Weights of a small mixture-of-experts language model, trained from scratch on English Wikipedia.
Experts: 64 experts in each of 7 layers, 80 SwiGLU neurons an expert, 4 picks a token, a softmax router.
Below are experts of layer 7 (counted from 0) of a mixture-of-experts language model. Rows are named router (the router's row for the expert), down (a neuron's output weights, with its number) and show model dimensions 160-191. Each number is 200 + 30 x the weight over its row's rms, rounded and kept within 0 to 999.
After each expert's rows: "comes before" lists some tokens at least twice as common just after its tokens as in all text. This comes from a sample of Wikipedia text that the model never trained on. Tokens count by the router's weight.

# expert 55
router,202,243,201,247,232,172,172,229,182,205,155,239,196,218,199,248,169,197,234,186,187,195,200,209,156,195,162,194,238,209,229,193
down0,217,203,214,205,211,198,272,224,139,225,252,236,178,186,262,191,147,249,217,203,189,219,202,207,143,162,192,169,130,234,192,159
comes before: " of", "|", " century", " place", " to", " round"

# expert 31
router,195,159,187,219,252,196,181,221,176,202,160,218,190,207,197,200,157,194,249,200,219,212,196,245,177,184,191,193,220,203,214,226
down10,243,177,267,213,197,193,177,172,210,273,202,235,226,265,213,171,221,243,209,235,257,162,211,194,251,161,254,143,216,194,219,177
comes before: " the", " a", " his", " their", " its", " The"

# expert 11
router,208,166,202,200,268,148,170,196,171,187,181,222,234,169,197,260,142,175,187,179,221,230,181,204,179,250,172,186,224,239,238,213
down0,155,231,223,186,199,175,177,166,178,212,215,164,197,187,194,160,157,219,156,210,192,217,154,184,216,202,219,231,244,201,212,184
comes before: "\n", " The", " He", " In", " It", " She"

# expert 27
router,201,180,188,233,232,195,214,228,191,239,169,213,198,171,188,256,188,203,242,177,219,219,220,221,162,175,199,200,223,232,207,214
down0,188,237,189,210,191,167,261,168,235,205,183,181,184,165,183,154,174,189,222,158,152,191,190,164,194,210,276,160,199,194,169,178
comes before: ",", ".", " (", " of", " and", " in"

# expert 23
router,201,194,180,251,229,157,186,217,175,213,161,248,215,193,239,261,183,185,209,172,187,224,170,231,190,210,171,166,232,230,223,194
down10,221,202,166,196,210,222,159,185,185,219,193,261,187,232,185,165,206,176,246,210,189,158,240,202,208,198,213,140,152,171,202,185
comes before: " |", "\n", "|", " ", " %", " Candidate"

# expert 2
router,141,233,213,209,237,145,204,254,208,233,185,218,162,209,209,202,125,190,262,147,220,219,169,196,136,211,175,184,221,222,238,223
down0,233,237,200,206,189,152,201,257,227,210,217,171,208,199,165,184,235,163,169,154,213,190,201,216,180,237,169,211,178,191,192,213
comes before: " |", "\n", ":", "|", ";", " —;"

# expert 43
router,201,213,191,227,242,164,194,239,186,213,179,246,188,163,190,237,184,192,206,171,207,196,162,247,186,227,140,168,234,199,234,217
down0,201,247,178,199,212,200,218,191,201,210,222,208,224,181,225,184,220,221,173,253,238,229,167,209,234,197,161,176,166,174,201,191
comes before: "\n", "|", "-", "==", "The", "==="

# expert 33
router,182,195,187,182,201,157,195,207,189,206,172,219,173,168,207,225,178,179,245,177,213,215,172,248,186,209,150,207,271,238,234,239
down10,191,237,140,184,213,228,209,221,153,193,217,187,202,199,222,183,204,178,204,207,203,169,194,185,187,198,192,213,202,159,179,224
comes before: " |", "\n", " is", " (", " -", " was"

# expert 9
router,149,210,206,216,217,164,196,217,189,217,198,249,181,214,189,214,200,171,252,141,230,223,198,212,156,190,186,197,232,223,225,194
down10,144,211,213,210,158,200,181,189,222,182,198,160,196,217,171,175,222,126,176,234,263,221,188,206,185,181,163,183,154,248,188,214
comes before: " |", "\n", ")", " (", " ", " by"

# expert 62
router,182,154,198,194,234,200,169,229,174,226,170,195,178,148,182,253,164,212,239,192,230,216,190,225,136,172,191,203,210,238,186,217
down0,223,213,186,259,213,211,157,195,194,220,143,174,186,210,163,191,211,191,185,211,196,218,147,204,228,241,175,216,199,188,216,209
comes before: " |", ",", " (", "'s", ";", " City"

# expert 6
router,194,199,175,255,215,202,177,230,200,221,206,231,179,202,206,235,177,167,208,188,213,230,216,216,197,235,164,176,209,243,206,229
down0,174,250,169,202,208,199,242,184,185,173,244,157,202,168,252,167,221,127,156,229,166,219,197,188,204,228,197,234,157,161,203,191
comes before: " in", " to", " of", " on", " by", " the"

# expert 49
router,211,223,202,209,225,188,160,186,151,221,198,243,161,210,192,205,150,173,235,155,148,222,177,201,207,183,169,177,218,208,233,189
down0,208,244,216,170,232,189,194,192,208,155,192,229,217,204,175,133,167,216,212,197,184,246,195,167,196,251,190,168,160,192,197,170
comes before: " ", " 0", " |", " 1", " 2", " 3"

# expert 7
router,150,217,151,225,230,168,182,227,164,217,184,244,185,182,228,219,175,166,251,189,226,249,202,226,163,239,178,212,213,261,259,212
down10,149,220,241,179,179,216,193,207,159,228,179,162,234,203,180,172,160,238,215,201,201,192,234,209,197,222,264,204,172,206,250,224
comes before: ",", ".", " and", " of", " in", " were"

# expert 50
router,185,223,182,218,257,205,152,226,137,227,197,210,201,210,211,212,188,149,218,206,211,244,205,206,167,229,181,170,207,246,215,238
down10,228,160,207,245,198,203,223,272,174,164,247,211,225,234,200,192,254,218,149,222,202,181,193,160,174,188,212,186,214,191,166,249
comes before: " to", " the", " by", " a", " in", " that"

# expert 25
router,188,225,185,217,240,180,178,209,178,253,225,234,145,197,212,187,160,157,253,186,223,238,216,206,170,206,152,194,253,189,242,200
down0,208,234,191,188,201,205,180,255,212,241,170,233,222,195,220,207,190,196,174,217,176,269,199,206,254,199,232,180,208,189,211,201
comes before: "°", "′", "N", "″", "W", " /"

# expert 4
router,164,162,156,236,245,198,174,208,185,218,165,226,187,195,185,218,177,177,232,176,222,200,180,213,162,190,169,177,224,222,237,222
down10,172,226,233,218,254,173,249,182,187,182,200,147,219,212,168,239,178,212,233,208,266,173,204,172,196,198,192,211,233,237,171,166
comes before: " the", " a", " his", " their", " this", " an"

# expert 17
router,193,231,175,213,214,190,184,208,159,209,201,230,200,189,177,215,158,171,218,182,219,248,204,257,197,205,200,182,231,230,228,210
down10,280,188,199,215,195,211,172,169,168,204,222,241,163,174,158,215,221,149,187,176,206,203,195,161,151,277,237,200,218,182,182,229
comes before: " of", ",", " and", " was", " in", " who"

# expert 42
router,198,224,179,212,246,182,194,256,171,213,183,265,199,193,201,253,151,163,239,137,204,203,240,228,167,239,182,205,230,220,221,189
down0,174,196,203,240,184,266,181,196,185,241,226,165,175,204,190,189,138,166,180,202,216,167,178,222,211,179,201,188,167,252,199,252
comes before: "\n", " ", " 1", " 0", " 2", " 3"

# expert 10
router,165,158,205,220,199,182,198,230,172,234,159,228,232,135,199,223,201,149,198,184,191,186,207,265,183,225,124,185,202,227,201,200
down0,134,217,159,188,263,139,187,171,212,129,250,255,155,178,90,192,199,199,239,203,186,172,223,197,215,182,252,212,179,173,202,233
comes before: "==", "\"", " ==", " of", " (", "==="

# expert 34
router,178,204,176,211,234,204,197,184,154,183,197,211,163,213,175,198,156,187,221,171,224,226,195,239,156,191,163,199,260,214,278,233
down0,236,211,188,220,192,183,207,168,231,187,192,192,157,237,165,170,167,169,176,238,203,214,235,215,239,214,168,184,188,270,165,156
comes before: " the", "%", "|", " of", " were", " years"

# expert 60
router,167,186,184,224,224,155,202,224,181,220,174,213,178,177,209,246,191,186,236,159,186,243,186,208,159,210,181,178,221,193,233,216
down10,208,213,238,211,254,168,218,224,257,219,184,239,196,208,227,178,207,132,183,182,182,169,170,182,138,214,211,218,241,203,207,218
comes before: " |", "–", ",", ".", "th", ")"

# expert 26
router,161,249,206,233,197,157,177,224,158,187,197,221,200,163,177,205,133,220,219,162,222,234,191,226,161,174,197,185,218,195,210,192
down10,242,231,241,238,197,231,260,150,179,216,217,200,199,269,186,247,221,164,165,145,218,207,221,127,210,199,206,196,173,243,208,199
comes before: ")", " |", "),", "–", ").", ");"

# expert 36
router,166,216,211,198,236,177,149,201,186,212,172,226,196,218,182,216,168,220,235,165,201,248,191,215,192,204,163,144,249,210,233,174
down0,226,197,232,176,189,197,217,205,195,174,164,174,262,208,256,172,215,215,270,239,179,202,213,125,208,221,270,218,169,231,190,195
comes before: " |", " ", " 0", "\n", ";", "–"

# expert 35
router,167,202,187,235,211,155,137,193,138,262,178,237,176,210,184,232,159,163,250,187,204,266,166,202,190,179,170,149,226,211,265,185
down0,201,220,177,207,204,202,218,205,209,193,187,211,148,181,243,216,195,231,171,210,203,190,231,210,180,221,185,237,213,235,216,188
comes before: " |", ".", "%", "–", " m", " km"

# expert 47
router,182,181,162,223,226,169,173,219,180,209,202,234,200,174,164,247,165,126,204,177,211,243,185,245,153,233,138,199,194,242,228,193
down10,244,221,231,203,224,284,180,220,242,252,194,287,211,207,207,157,183,193,194,193,173,226,168,221,205,195,178,203,235,187,197,187
comes before: " of", "-", " and", "ing", "ed", "s"

# expert 46
router,182,198,160,227,270,192,162,218,174,275,153,239,189,208,199,213,180,144,228,184,231,234,174,210,198,210,183,179,282,242,264,194
down10,217,223,151,185,266,190,184,185,231,233,112,173,181,191,191,203,173,192,198,185,200,210,179,174,161,235,183,182,160,188,152,183
comes before: " the", " a", " he", " and", " but", " it"

# expert 40
router,165,230,210,207,213,223,197,223,191,194,161,227,172,207,219,207,181,191,224,178,224,224,197,229,151,213,158,161,255,242,208,203
down0,250,223,180,234,195,220,203,207,249,186,180,157,165,208,195,210,191,213,213,200,266,191,179,187,167,228,195,242,219,218,213,168
comes before: "|", " of", " to", ".", " in", " and"

# expert 20
router,168,210,177,250,257,183,185,223,191,207,136,253,183,193,184,199,185,166,227,196,231,215,183,224,172,213,178,177,237,225,225,198
down10,160,227,257,203,216,133,240,225,211,192,210,231,189,180,230,240,211,173,178,208,234,202,182,167,207,198,161,241,218,206,191,222
comes before: " was", " be", " to", " been", " a", " is"

# expert 8
router,176,174,192,240,238,166,174,230,183,205,163,227,194,178,186,210,168,164,222,163,205,202,190,251,181,213,196,204,226,225,229,233
down10,219,211,212,188,208,201,190,174,182,192,204,204,197,214,199,216,189,168,191,281,256,189,209,155,238,252,209,219,247,197,258,180
comes before: " a", " the", " and", " American", " an", " who"

# expert 41
router,178,208,166,209,210,192,190,248,165,239,177,243,177,193,180,277,165,144,230,172,221,256,204,211,179,205,181,211,256,271,242,169
down10,188,263,211,185,269,251,151,167,219,162,174,202,165,202,209,174,211,181,206,239,177,213,215,199,201,197,223,224,148,199,156,170
comes before: " of", ".", ",", " in", " and", " was"

# expert 3
router,211,225,199,228,233,127,212,257,211,210,179,240,175,204,187,250,204,174,262,139,244,217,180,243,176,213,166,202,256,209,258,209
down0,186,225,225,150,179,229,239,265,152,209,216,206,219,205,200,181,212,172,182,180,138,169,230,213,161,225,218,203,176,185,186,196
comes before: "-", "\n", ":", "–", ")", "="

# expert 61
router,216,200,182,253,242,231,189,198,157,221,188,257,184,169,158,217,153,158,211,172,201,251,159,230,181,208,175,168,271,233,250,219
down10,185,267,161,136,225,191,199,244,208,127,258,193,211,228,165,223,198,210,170,238,234,220,239,231,168,138,219,236,191,189,227,272
comes before: " |", "iminated", "ost", "ose", "or", "ice"

# expert 15
router,145,228,242,240,207,189,175,245,173,216,159,223,228,223,189,199,182,156,218,125,197,219,215,205,170,198,165,180,219,217,228,212
down10,209,207,132,174,174,180,210,213,231,200,204,182,215,180,208,182,160,176,190,221,144,247,244,198,157,191,141,171,217,234,207,160
comes before: ":", "=", " by", " name", " Conservative", " career"

# expert 38
router,183,192,175,238,252,185,140,218,182,200,190,231,203,168,208,222,160,157,233,175,175,205,213,214,174,182,156,168,234,245,224,219
down0,163,193,208,119,230,183,213,195,230,177,200,183,201,229,178,181,180,191,212,166,212,183,201,248,217,237,205,164,189,250,188,262
comes before: " the", " a", " their", " an", " its", " his"

# expert 0
router,166,171,210,273,246,156,220,228,166,228,210,228,181,141,172,244,199,185,233,165,217,237,204,211,157,196,188,195,229,205,247,201
down10,230,203,207,207,205,165,204,199,176,215,146,173,143,203,215,140,178,223,252,209,163,200,198,207,217,183,179,208,229,139,206,204
comes before: ",", ".", "–", " season", " century", " –"

# expert 18
router,163,179,205,216,229,174,181,230,175,234,167,248,166,160,225,216,187,167,243,145,205,253,202,231,190,195,199,233,223,238,240,165
down10,195,187,178,272,203,246,236,264,189,244,243,203,215,192,162,266,229,213,206,182,234,211,206,224,216,239,205,202,148,205,165,169
comes before: " |", ",", "'s", " (", " is", " was"